Below are experts of layer 9 (counted from 0) of a mixture-of-experts language model. Rows are named router (the router's row for the expert), up (a neuron's input weights, with its number) and show model dimensions 0-191. Each number is 128 + 24 x the weight over its row's rms, rounded and kept within 0 to 255. Numbers have three digits each.
After each expert's rows: "comes after" lists some tokens at least twice as common just before its tokens as in all text. This comes from a sample of Wikipedia text that the model never trained on. Tokens count by the router's weight.

# expert 2
router:102109149118160173159091156104137140088127134123125146148148136125160132159125171119124145136156148092139153133103139135119182137136167141119111090123166085123126079111139132165152101132093131125129094133132178137093100155167136157167100148125133156085141105131086148112098115178147102109089110133138109148155132107143097140112097155088089112117131136142126145080082100139132132155105074135138091109121094161123109133122134105109145105083168167155104131135095151152122131152117129133180136138164122130154122115145132174141139107134125138090143107104137125104093123101097117123
up0:170144086081104160142125151177114129180121071119115131136100125114157132134091142116148183132125120114095145116144100085144127137138171093125118121108125139107161095148166123109120123126103110092102125145134114130116133175138106097146148155127121111115134178121096108107143124149128152115108159138139122126088114113158124133167142114099076110125134109110164150145150112153126055121126135133169142125141147147127083168138133141139105132159107164099154116102156142156163171079114090112123114135138130075121113145196122119117148117128136141158089130141145111142123112145083110128
up1:137123116183129114121160166127176143086074092096096092133148100110153133150129123129122154143135154143139125125117131134137124131104160097146120103067137105164143077135132113167162161145126116151114131171116134133095124128135091126115133116134136149092144146144151148109109124114140125149097102134132127109182110125116142185100113143125130173125121140089125126077094122098114142128109126106150135116134097155138124137140149094133124145066142185112094127104125134150155136120130108105122154123121094108109139124159125145167114069168120114123137124125165157159100159048145092131
up2:156141088099127147112098128168119155150157145148135125093107110110123118123151092171118079134096174159129163126109113154108109108075146152129149159089124133169111139155095104111132078113127089123086141171114134134074093093133128142153192129139133117113119113095157069108105086112122188142111120139135123141159157154104125142096147147103119137131085122153143147126088122170162127134171098121166125143122111124126136121172115136114117130137176144133147094110122141142125135124116123132122111120099138114143145139124112162136111144155148143131098125075142105106079114107162148125
up3:159158113083113167134129155102146131149120120113191135111127127128101112154112153151082110084115117138121144122092148096157149152128138143131132102118117130133158135093110126121109177109075125115152133088180122123144117071129111106125144109126114164136110130117104124108109101127141104133179169134127134196127145110125115138112105158122077132166126099095136162170156125151154145119106112165169126112159117086130109112125113120160161097115134156105112159128164144073099123137122146157125172149190127128151133121126122137122142172102115126131108117168113133103087164136106131106
comes after: " ", " C", " S", " F", " f", " c"

# expert 3
router:117070152099114126118090132075084143115107136113119157115128160155188133136154133118120121106112153089107146165130150099159120147140163093137106110114128111139106128129070161114112133143139139119102151105112114132133121107129133122111131125130131135119167121132162124086063133162143151169123141124127140161148132115129163144150150128084118157134167142113180160063092147128113147162162127112092145145123099125130108179121122132109167105121126138140097149116090127161094134105165108117133118153159110115122136132119160136092163089126154118080155120111142185143155131124076133117
up0:110117113101137120126119131109143095134110115147143100127112107126096136104117159102147115134092139095107143158131153107178143084134126158102118136085137100120107161121124144104136116057135105081087163172069101137141139126107151148121101123101122133136127141135145121111119119136125152093125121121176128123137081143168106142148128139157131146143138174121163189133120113135123168102168106118119130089131136115134126157113171083153152150158143130136079133117100113172131183176149151138115174111146099114114142143069129106137155129108110111136142164169101138153160129159154123128
up1:141167111144165104150149166169100148100115169101163137127124135174148110110141147124111092108107122156155088193125134092138095114087132114096122131118145116122111123084104133127114175137133119139117145123088144114119152139129132132122060122146131126111196117165123097108121116134132156121112133150116107156131151149081149113099129102154118118128117106132153161132130102148121159162095124122161142175166130141126137126119135106143090108076126098159124163109125122148143120085133109113091167182118111106167114163119147110135127104169164116132133149104105134129087068127125135148
up2:108131123125125112105093102111139117140136118104085127128153125118114148141144146156132112118151168102127127136126128069151140109108129102120144117124114117182142142107122164110141149107151108139158146114120109126182152137156084129111146142106136121096151062122112158106175108135128083166088126132129102129145152126140138122106153162095081094083152123159163116080140154165087110113129123139103134184139109081133104169077146168132127119167149138135150164167112114110126136120149164139154155138100106136121102186100153132149140159113125140128148102182138126101107152118143101125
up3:107147097130098093156097140117126138127104116123129135131112130148169113129085137085110154121113093142143098155098131151091104124145124142158138102116144128124160125095152134122113106129141147132099132091110124143100145128151149121170134105092133143172171144109122120085093122163127106106138128141180148171073100125165150106097109098130123067187148105113162147122123134171099120142098118114147140160117124138116142147160146093117125135142136148143140128186124132129122117121121144098123080110158100194125121107099115122161126124148134152175168103169134092150153122112142156072
comes after: "\n", "%", " 0", ")", " —", "″"

# expert 11
router:101117128157130125144111150117095153119123133107099153161163191119162114157170153124113136103132155091128125149135162138106181123113151121106111093117102098119171107110102117151098118143121153105106148107141118138155109124145178132164114129119125129123097079136100134106098089105135131129122153125150130176165120127134177159118101156116103160145178127110149152141112130147110096113140063131130128124093131134140075088088128122090181136116135138113113166109125125121118138133155138125111096119135134131098101101181118104110167122153179092097096112142146140132130086151100139094
up0:149115130138115135092146133134121122109093104130129129152130081114200092114119125101135154141130158142115162151092167142121156122129151094112188174207135110154113104090138133124098149137129144091165135157100141092134108144092140101158158119119125135154175087091142082138138115191158179126147125124136114113154137125131123126156124111116154097166145135130177105128105093155100132119120143130127165141122126113104102102117118131136124114135114121138093084158111097120118140107130116139136121088132092107141146091100128121114151095183120125167149122153134120109115086158138152128
up1:152170142100115104086138140139149133140122165102092142152134175118160076161104113137170153083138135092137100114113107139123137104086107144128111131107120073135168068118103156103125141113106134126135098116123079137170138125146148140119131113144086124118098165130114139141098166112140063138145140115158139150104140135139140130165178065094154110138148125102147133116164112125135107109107119157115156115121162127091128114143140114164133161132134167138105119135141146106095106167123110103151154163164134174118105145136103120099113101147152115148142147136140148116146153108072102134
up2:117079131159152124113121138138190094080120108073127107145146125158120144144108172109085080131151093131110164127127117093119149157145164153155137133151147089100109085116156115164160138137139148153143114121136141115100126145147149091140127098147151114163121125137174133108141157151155092118100136091115147125145148125132135123158121112118116139105163133120111090138123080127080116132098165091129133121084140104088111131155113129091141131102128152130131162167135129178133122125123079133131157121157096115120140185156138103107119114089140172144169083130122113104156114092131130144
up3:115109161134115161150120104154128109108109185108145094082126126132142109105117117146154115172115141102114157119116132184135115135066152136121140126109174145105139109163113120139172160154142204087120158126093091173139133085129146138124098109108133115121109143141100091093110122149117173137133091176144083088122109145132144075118155118142101128122138146131159124140130129099118160135144131132124133138103123114159099123112107094134143115130137174135104119082138135145172157144133101155126115114165084141141184108102128102100113142138103099154141150131108112087151117127102139135
comes after: "-", " |", ",", " the", ":", " of"

# expert 22
router:118114126109167132131109162113092134089087119128165136158162151137145060129146141141089161093112120117164106148107126118107148200151155122109132156098108133119141116095097177132125122095085112111159107080156129173115126154144139148141120115111144141085132109146119125108144082157150109155129142085145143183146161132134171157158122151102133124093135164104151142112090088126138117124162125126097110113087111143106118100135109127106144098101118155114105143114144111133147159136120100125143097106167161150154145165092120120112168105143136147095118145145108165131124094103135137119
up0:160111152133139169154124120146080159134146092148108114116157099103126073122120148113130105112138114124118063123078157094129139113139158172150144140110147112126133130144121157168107148155081142167125099168130157137162121115125149146112122136054103148133082128142142119150104102126119147064112138113130107136141152100135156128147071133128083125140145147121115120085143136100186096126149101128122162121117143125148114136147129109139181164096163129121126131105151100126144170144104091124157154131142130115110108155102185152127143121154146103114097120117114125108129112166153101140
up1:169175165172129111089091132130082119085113110145169135120132134134111111130070127149127140138131178139119139113099130103121151135150129152142131116145161114163133065120171137128172083155145126157117142120113118114111104153140154155142116109065103109118108115125154152128100144134120091123163117117110157097137116119104135114164138127124136108115145081167118142105117175180106144143123166138140114164131136068177159175149100117116108119157110148088070143095114117084143121119126133137132144097150161148149125132110118116099133105145154103103116128148132107127113130141138115090
up2:139070131118091146163117128137131111116136137103113139164140119105113154137134154088101123169162088133145118155151188130127131101152123144142117133110130147111144141152067108092130106141092095109127159126111132120146146124162104134139085148104129138121113145159097102149150150162100104165123125111160130128176117140137118090139130126154131149079116116114111142168164153130124090101054129143110134085145114118117116172114163120138096130126078135136151118110141147108138111112147097136120073109127107118136173131154125117087142104127134088162132170137153112193117135144130168168
up3:112085168118138088099121138129164139123168100107114129138142110132115171129081146109102121108107097084141119137133157112124146091114170098195166144163112127145142133122128133132110137134109108125134097129123119124143161118157083154144147126143169136132127125094140108146135112164119111133135094100131105137095147154175124143135120099163119146122135183105148096091113134116099094127107139144148170132092109159136163144138117160135127095155089128083072131085110162104091151150112138107165151143155122164137119137133099116074130140130095156114112123136158143163191107115154114116
comes after: "ed", "s", " of", ",", " in", "ing"

# expert 13
router:121113144075133138112097128084131129168108156142121189125102153140154128137147159142132156125100152093117093141109160139113158150122186162101123129100135085129114098105103149144117161126132114095119136156156132113110087104147133123133124175061160112106146135150143147110127099130158140098112106103138136154100177143140135144135133128120116156099121141125176132131121113172141081135147122141101126163132102126159087134091085118113146151101119148129090126100093119148117136134161100117157132116149126148098125173103148167111136099131125079094129129147159168145173107127074110112
up0:138113100081135092122107147102130127081125090147114125135108090090137135101108132133070139110091097125112082141145125161162129106120106166130129158119147124120123114091141120126091121137097109134123144166125107118141127121117119178158153159150148172126166120114147128054126114148191176140126117124095118154136133131116076107136149131142113124096135146131157141159100116127164137090146113122092095161158136157157124157122157132153124102109132130100131155158095137114133051134130123167149150134135126145152127136168118164157141120137142091117131119169159099147125108153169094117
up1:151110115129116149117140136089131158178133141103113117132148126090101121134155119117159157133101099124149128157133130135137119152085123144114104108108107113139134113140086118148089101122142110168105112110147138154104186162138142161126109103095090104100112125156157083140091162097153110098128150130133138156174139135158154119140067097116125148149137116175163149114109149176113093137139097134123139088129122162172120124152098096097141116164100137142110120123174100112117138151129139107116144131073095120119100157122144124118130136145121120187118148174142179152082132141118084159
up2:104157117198096082105102111178088074151122099140103117121142145149166136098136130105160133111109123104154147117120088151106160143171146117135111135151124120150169129128139138104131163150130148134111133119123150109157147117141115101156133177128129142138132139068138106148140167104193104087097122116140150113149130131159134132096094087126131152104136156119097125112144128111139105090092117125130110113157175142102079141125135142167148133102173141117117098124153167120130094129152122108169132131131158139145112102116183129136103127132137105148070153154116095112167130108104138116
up3:118173135088125127095119150031111149125130101099127108157142130136130114149103147145115125156143117098127142117074151152135145128136106146133141134120120114141130124140142111120155169114138129145110154129138179115139154123125163097074133150102118131125133123156174104066087124116130143099183127106122124143126139172103153168087156101146087102120136091153096077141089096138129120125161158101130136104121103072146103110123129111138107124129115124121156145131113155116173099157153144127079148164157098122111171124148164141138105151158143123121157149122135100159133111153147114144
comes after: "\n", ")", " =", "\"", "==", "==="

# expert 12
router:060111149112138152122114142123106130141111119129132161132146124104145097122140151065143108100100150109088139150128172137111162165106182151126107146108138144151165145115128145126134114098109111093140140109125114151116129142136122099093110147130157123057127114134121121117112123137125165132107135141132176109171120141122127143192134142150123078094088133087147147140116160117145128146114094148103074138102096121094159092123127125135180101095165183107122149104134090152195135128116144141128102110130133107114093146129157136101140141142162111147086140112134137107149137147098133155
up0:160113120093132126137122132132154135107134117115154140130099146141162141101128138127133079156106141156141099116140185109105154161097172138125114109156163143134102128122127126157164116140139079131093123150134148091137111120101159124126118153103129104113173142084126143123116125169123135120156164084146120103127177097146108176165097147131175103094135195112133145111122139168123127102126094122139074130103128140129152116122114113089174140125082074097123089066125103110126166128109123140160138124132139114122095143125117120124115110119123167150130151108158110067127150118162148140
up1:152164121168135186149142100124112092096088138153131125134138110072117137139124116122127113162132152128138131121117168185104148114176128138154140140103150139148143138120093132118128099133132174151120099112117150130091127114153146048116171111130129159081136114102091110082113137114108125125145081136118137138132176146124104110099105180124137123113128130150139158178141162107128132159149119125089108114128135139134145108121117161100139131129149108131070127094117098121108159158164127097130135137115111139167117127138143084133112143146107117116110103175146073080142120077139148128
up2:098113093111161115109131146097154161103127099182165108125131112097134101144109157137120116159130121137138114141101138120127152118110103147152154110128126105151112141114085190149111111143099124146146125165158138181131125120123116118184097137125153131128132118160132077120104146103187142091099126142135150125117109161132101098125135127187140135146130114098126155112109128094132146085088108124160154128121190103084133152136102090132148155133145123140117120064122077145104118148141123142127152108136154114164147067134148155147088138120150127122131170113175132118099129089135102114
up3:086097145097137109124152150145108134092126137110125178117122079137142121107097127126089109135126110082101135168135136113108173140142096126114118151083126127112198151146112113121158109098163145155144117108139143177112139157155100140100133108137147097153117129122066121133137157108124117134156175107130120094161149157123107100110146135182145181135122112084120119155142166127132086115095109138144107109106169119149116140131115134148155115164159168139132175081087112123165127134128119142116136095156108108139117115151162100094166157149117110123097134178133119128119097122137139116
comes after: " the", " a", " A", "o", "e", " The"

# expert 1
router:078116128094148125090129157107127155101139117156123104139108171133128129164138141130121129113134142090139099170161168096122137137117168138120119148073150108119153163109127144123097123148090118122105120105131127138105075151113126124127104124134169140116147117111123119107082054100134123142081132115152143152133091107152173135155114142114109140134155135143162158137152107162101122115139089151127123128121105119115087119128134137061174110116096134119133142142135157176142105163178096132141106147126150113115107170184132142091163154142133094100104122155166147142121104133108140082
up0:144140129096122158142102089099155129139159088128104091122134101161120153159149137128112118057117167120147118126134169117127140120118136083176121132168164114157115114141117134093158114183088100139070142106126170118133081119126120131155118124155146129077104095072151110128102129125148116147106124130125143105124142123110080163112164131128135131146134184107126096140119142181116141118097139135143140144155132152130117178145124142146150078154107164180104103115109108147110060134120123103113150128135137126142153113114106115112152135090147141129148119129133140144172114106100134148
up1:120104137111107083125130119111141090108140092112129116148108140117116062131156158130106100109140117113122120121100128145112160115106117087139100146102108121152074155125126131084109126085142141130080142136100140128126147131121105121137132159125136141138144115132117120150112170103184109123140083088157134155166122130123154146132104168108158085134101126137178116125159142146105142143160170123124124103117158107128075087172106139101166106117145131171147131146147114121128088110175106147143131165146166119119123149129124158168145104136103121158108155103172118166109177187113105146
up2:136123089106128116125161155135127101128160160103128116105081171136125155140116112176130108116097157111123096158136107135141124107126113081102161119124123121120114138126136125095110126129127115125147109091157145090111137076112117153118102109086149162101113172135101107138127138148176149122112126151120158092128121134100148166093151157125121150121149131153132150118125098122121101168132164131121135090140087191096098100156129139145122066139180083126172078128108160135149126125141119158138102133147115154099134169125177114132120109097152114156150130093127169116155108128121186102
up3:118134141134117156108177152136115128143141143147122103131114101136120082132172121107136102143117111140112174086163126095100111131086111149097154130126135089115164150110128171165091122112100084132121140137101132160130105109154148118151134132148160156095101135156177143098090125121201117160128126111169125133101078135172148147135160160149147101104115106167150097150142157132093124079136109158136137152130133167127119156122152128140121132132149166106128110066156108131139100098100130129094090098141109111134127121124139098133150171161128097142125148123136081155108096101105127144
comes after: "-", " ", " \"", " the", " a", " ("